config.toml
num_hidden_layers = 9
hidden_size = 160
n_experts = 256
experts_per_token = 6
d_expert = 32
d_shared_expert = 64
hidden_act = "squared_relu"
moe_layers = [1, 2, 3, 4, 5, 6, 7, 8]
router_score = "softmax"
normalize_top_k = true
routed_scale = 1.0
balance_loss = 0.000325
balance_bias = true
shared_expert_gate = true
init_std_router = 0.00647
lr_router = 0.000357
vocab_size = 8192
norm = "rmsnorm"
norm_eps = 1e-05
tie_word_embeddings = "early"
optimizer = "adamw"
learning_rate = 0.00165
beta1 = 0.95
beta2 = 0.99
batch_tokens = [32768, 65536, 98304]
max_seq_len = 512
train_tokens = 561200000
max_steps = 8984
dataset = "wikipedia_en"
Below are experts of layer 5 (counted from 0) of a mixture-of-experts language model. Rows are named router (the router's row for the expert), down (a neuron's output weights, with its number) and show model dimensions 0-159. Each number is 128 + 24 x the weight over its row's rms, rounded and kept within 0 to 255. Numbers have three digits each.
Before each expert's rows: "comes before" lists some tokens at least twice as common just after its tokens as in all text. This comes from a sample of Wikipedia text that the model never trained on. Tokens count by the router's weight.

# expert 241
comes before: " |", " (", ",", " –", ";", " ="
router:126127137100132100113140164074144133122106162107140116142104090127114143121141166121103104107137149096171154087160149125124142140092150120110093117100111094111124110129153115104130158157130097103126115097148112095126126124101109144104148138141152100202146110138149108110100153164136157143146114133105080112094120109141136105125163135160156152153109081116141097117105175120141118105108129149134153126141173149141114105130164105180145074138165123112128158125113079110109127117152069
down0:160173117151126146125096084153144142144125103148118099129133172134132146113119101137153125163093115145092118144126111115179095103161100145108112134148157143122157135131085118125142102182153120134100174130154113174147126115098167080163098115120104137057154134147072115124150122133106135138105145162135155145134131140122166117099098122131148133090141109150085154130147103156112116173130138139106120133143078091149115116109141140115111161141133122135147122093129166135164114156132171
down1:145167132118130091171129177127126105135152147136143133146154108112108180137158149152138088146133152109134103121140137111147159116153133144091097082125155106157151111092135143128118119183115173104152100159123105115121129120094102132150125167103166097102109128122110147123103147107141108180112124135116129104152174116110147109134119094139141129150110169095103134164101148141115065154163116094141129158146106091096159149155114103100103139130127136096092103171162140110109141131134089
down2:080169123093113144096140125121121092108102139087154140134146132128161137136127113124118109141126111099156110142102132168061136097098128139118107125157117135119120116173132134154130093147143114144121118101146128150143175088155119091130143115126156136087143138121159094139132108102172081161118125143079119106095083139153128153146110084094129163131122143128066126121134131120113136149057136160130138141154112129132163107179153101166107118157130168106118149099130157154121160129135123
down3:156108144137171115161117142099144082105110124153148149196135094145110133124128138096145124145140110150081070140092103088174182139145172141122138115058121153164124150138143146132100168159149173139122099150122092134106087143101120167133139143115149113122139112125107157103101105149135156147094116145138122144148135145151141126121160172135115129122134142135143126140110148104100141096183132133130146135141147101149134173139086098122143146167095115103142091151129111127110128114121117
down4:128130145134126128156100103140166106092140153113135129144155117152183094147167149123118124158152142157119115077128124140130117167142148140118139151074084117151126123116133139122139153141128108096119130112055126144103136069148145161099134138133139145132108084120088138116119140115111158126111120110099103104121126094094134147164149149121128119120156160117147126148157135121113127106133164123127150110150212144110132144137156107179112090144112118084152110097081146167138090175152121
down5:140088161144119105126142155148088142120123149096111134105112101118105109112146136126142113159190137146164153124108123102119137135141153127111118119120154089153127123137106123112093114129109097139135171127150123120107177127143088114110121114154150175149047122134177090138124138107102132128126147141154097114112117106157114159170116096105128188130124120104127120150148093112088150114084113112102082105122143113158163112175125109094133143113130126109128079133146098115113086078152146
down6:136144084160094122124132082168138096153144121152101112107118141096142138103108110171134122129108106147112129133120137126095079121120077124134100111145183124118080109127107149152123093126145128131101130116143125157122146145141083078133125140096127128120155158079132095119146131096167108099123159136137099159137097141084125131172099098136154153083145098187134121135090165092147102125113147155128150117115115090125082098110122134159099140133121110157142096111117159117143139132128179
down7:070188134119126121102153136119111112123115136140156118171108161118163125151102139155147127142131120153153130139126098163101139120115126168130135103152101092129130110172085125157154075102170093143113133136152110163175137099126081108151133128092099133089113167146143104120095126152160113115110100126123148144153123134150130100155147095119148111160152079126114149110158143160134137133112150128132153138119134124090198085133159131117118142108122124168143126081160136131088136165133105
down8:123087115135130120119140082149083158114121143127123105150126134092131096136120092181126132121144164163164119107149130126147158127133140135117142118106083132164129149167172111101121132090151095143102140145173116093157121110124131116131157138119121145106112101130193132167173106099100055133107088136157083109120120122110099126128154078157114094104180141164120169126122101118145145126109145122094150120118145146129136134106125133115115161091105118108116122097166127133147126084100135
down9:120132155126145167077129145110143134112114096120165145117122072115110133145160138167107101128164137091138107126110142139164146125123126120117130086130103113120138091137157128107132099149112174093119123130124088122126134079105114115113110137136122130142132115101091140130164109088165126104108130140149125077160151155119105177075134123125085053098156146110118173146139115133080072113142166176124131127145125132109123178093157141122153104131123115103124122134106135103100138125147097
down10:124128139168161140125125083149112134104116141093185149105151129138152094134146152114143160159119150150051128161150123104147125116091146153121105090138121136137182166116122086131137092164139104079113108148096113134160141115072163107130119144125150163120162124139117145144148098131107146188136136092141164137128132124109105108107159121115178134108110132145149138170123119164145133181091130118109117137166113136119130143108136111114108133147138139136108158113153170144149090142130096
down11:123075134130161149108152131125136136113116150133146109149150159155125121119109076144103083115149146108163110104145116123168139142157102143129118134172083135149116145138152096096143125155137163136130121090162115105139149121097077160109109103157152123133100116123164166168173086147100108113143146136117090121141130094129099137131111107155139100141156135112135146117165147122149160091106110148120098143122133165107092160119140168086148106105123121071137108135103140182143123095102171
down12:163129109137107140138160102120124163148141104089138153091153104089127157187130126155135164127134107088140083111124109161141165131115099118119126080100135139134130106126119134138101167137080102104086123108145078100151071096118080124100103154118087128135127117126183106125163120163126097154114115098139119091119164148121124100154159132167098139137141152120139127096123127105130106122131178154112140146162140113100116116121138087137156128114125097138153111139151097129135140090127083
down13:158123137101114119150115123147100128099115178140134168108106129116092122126135128112145138121154132100088133134127098133137159114167119110106118129135169161131129146137120126136137166150154141181109128167144118104100129179079133150125124164154121108123134107161094100094121115148104141091136124125123139170105161122071132110097121145118133070145059142169111109109092140088179090136085149106170131150108118152111142090161108145121138141127135086142139139134107127099094133116154090
down14:114123126155119137122137141127135134144094121161121146140115143146102095097116105174114111169118154114117118095091144131103124126168121136124115130135114082167119148126101099121159142088113099126094097092196107095176100121142104116123138167141118133146110131069141136148169149127151102115170152115116147099141095153156126138169138085136141066112126110137119163111095126154127108111165150141119150120086127136138129132119179112125141161152115127142112166058085124145132110091124125
down15:164130157123127100130105151145165126082106136115123170115117137104090148136094159139129073147149130109119082139127118101174165103135138124111142091115117157117123152112076127056114160130121153129088162116142133142099129160107128143085119127124152117143090105141159156143132140142103129077154120142153111120146099088193142126128118127129115084144156083122141144144152109171145127124175139143165114116119128129096132134116101094133122114116114115087119141158176105090100150137139131
down16:147103142125152098148122135127139128125124147112119105131120092136114137075155146133122135108151129141106125112112119099138185145169159098106096141072167129117151169136163135128130178141137172146113112163140122120116109130108136130165129136130158127155101114103095134136102122153131151168116079142141129159110105117136146122107117162127099125140096131133154161143083138104140147142106102094159111136148130177125168121148085094119112164136146077155144124161112083118084090060164143
down17:150155115151173164092138099160121134119142116123141115115138108149156150151079124126087114144138140158140060137125133130123106114150159114136101054153141127116139171128097114144146153088126147131142085131132119145140149136130150156107119154156110064092118166149150144151150148143127128154129136140125128133138130108111135146155125101158168136084180131129114173147119163098129128141122117129144174149202097124100092121165141148110130131150133121101113147075111136146159152138131147
down18:120153114157143139148160147129141095089107156130149133130143090119130124188147134141125135100145141113093130115144105122137159160078144118097143132118126167150136156165101143133121146144145182114152133173099133127156117139087163144132146104131114087159174109083159133126129121130125129127086079161200114130144136132154144088077111164132085127109106156114116127158133133138136115181137122114158103149158134150153131139054122145126160100141135101101102134134115144136144136119155118
down19:137093136169170115144107126117130104110140118107147146123131113136103154134147107171100118139187135154085140087094120135142105105145115132121164096123133158142121102087193172100081156160085165106091103132133107121142066123166141158114126176124140133139145147133103132113123118107133143156116109143111104112135165114124131116090134126161081103159117153114125172133115143099104071108161132115138136098151099114130134148096130138088150150143151118165139125158097130114138133107112101
down20:129131135125117104128117149132119137105118220137116150083145116136070163075101143110128106146162110124100133142142136085151132114164127109143098148137139128131149145108127093110168159150138166102096114158149108097100166140149113157103149156129138124120145103132113124101134131123154131169127086119105134142118137093146098084105116127163157120134091110154140143139111141109134117159101105136203132112084097157098133104144094101135137114130170126156133128137142126136099122167142078
down21:155094101119120125156126136133127143114131129111158154109131066129088160189119129111123126115095120102130128124155149173141138139106166150111118096089165142176156142110086169113127143139114144103093199075123105139131111139091124126097159115116165104136110130145136115138116119168114123100138121101119118080107127076187109147146097121131124160111130121117145078153133144108131131149163144132164066122140106113140137138134178127103132122102137123145124147156126130111096111143098113
down22:134142125149128095145081182183118160143123127077118149154114130145131136103118157114117147119131120149156091164124094146113141107145180151147129082122119156096172143139121171109118115135097150139120100140116100135137077117076140182126136138150125144154106112169084136108120132099148111135116122173105116110134179148120132150117170128111167143154083101124156130143115131124146121148107121141134152143107104108126142112165143160180105113112134131138086143103113127090113139141158072
down23:124167140141131124101152138123168102131158167146158130111092132144162131137136105162135111125118132148131123121114123103096118099132104144129149148147159139133148073178078152185144117096117071115110154114163107140151168122138091114146198100099132141134132138130127166074141122137155124149128147104145134123137078113124119138134115082068150147146148145153111134136164147140126140174098123171101112128115128141155115144143160145119096113109143127145137156078128151174146099121112142
down24:110119119098161136173131135116139069094116128122141148098119121138107117101147102108141134130137098115135118128130119122154103085127106150157154114130129185141168170141134120120152148135136115131142106149121126156098097123121125119124167106128205132150098143198133124099158086097126105165092124131111128110141118130169143100134154178053129144089154159131132106156123102118114149129145140133123080192152132166097124134124118116127128099099123149137135149153165143124108137158098110
down25:109089164093118133116093124122098074123161146091128153108127139099130117126147110152052122154138117079113147144138145132124122088177124128094137123127152128084115142173121160125122167106118137151121104124140095127137126115113127146124145097123115128116122112119174132106131114087078167139194142137096116107102165128126151148131099096158107120141137112130086122148131098141140064129144112131091137086098083173140108118112138092129137138128146103164111125102125154136156164141105136
down26:125168103136156073109150164116070087128082136136122139123131116097115140157154125101088139110089150138153137104122089163139121128129133131105112114085118121130141144182109135088150144158097117102142105116141163121146121130141100190126120081136131123117116119196133093111086113128091146103128156096124118107120120097151116149112117132111126117120144080091154117092144097129113107105166170141156161148162119136094147104109152076150138124121109122130142101100133103111109136122106102
down27:135124148144093102157152103118143110141174123158105137143131122120131161112121135133130117110175116141131157129087147116098108159150130145114157124116103108131156135084123126121113106139127143157093126195119119098125145131160184118157158114109142133148167131091158078119155145107209062116122152175107122090136115143113117122151109114136163127138121118103122105102117130126115114104133108111074123087103110095170114113137129167142118106089140120151132116125132146121102102121192154
down28:081103117097123124090152113132137096177155156137117095097106129125108150106141083129138134117075106078129149173140116096089142147152136133158092154152135121140100133084059122136099135134113128123102110131163121123099111091126098158127146149173125166121103089112139113118143117095129117150127164106118114115148161126080113115135132137116155097126143106139151140075120113133134122098160120157130100123111140125099083099131113139097162151133144115141133094150074167140150104138084142
down29:099145092142115168145117100109109135135103129133080137095126131160115138113134144116094102127128134090139141138115139145147113174132096120123160157128121090124126157148111125148172084145108147160135123171127124090103159132111115176116098100137129142169105144118113148083151164106108120082155141156121128067101130144127103105110092131118132102123122077119125120101166143105113106108114137146134156145121124116143085125119143145161152075100170169098126183143144135080086163143137138
down30:093131122123109116117142127077134170158125116158074089124122156163106112122124111148161161139097148138171108107121128143133098115088166107070113144145109079179127127126121161161150110084090162083116119138162089111156131127132078161093107145114095140124110127116099145166136177138178130129129181154116130109130123122110122177116136102139119136107160106110139133131146120107158123131101103138093131130155120137113118148140119149147133114171143164129129125112124126150146176093142124
down31:138114122102099118100150149125130117110130154132120149093116136129137106128106104166130106142101137123106100134097143091094108123145130107137132091175139093120163121095079085121157100089140084115137117089195104106106169134135117104084112138140150101097063111072177114097130173143129120170148179101117101119123125110158114139145132107062145148126115113106104155127155136121149120103116132131114154136148122171114146079154130107120109143134109141092114111126128107141142124119136130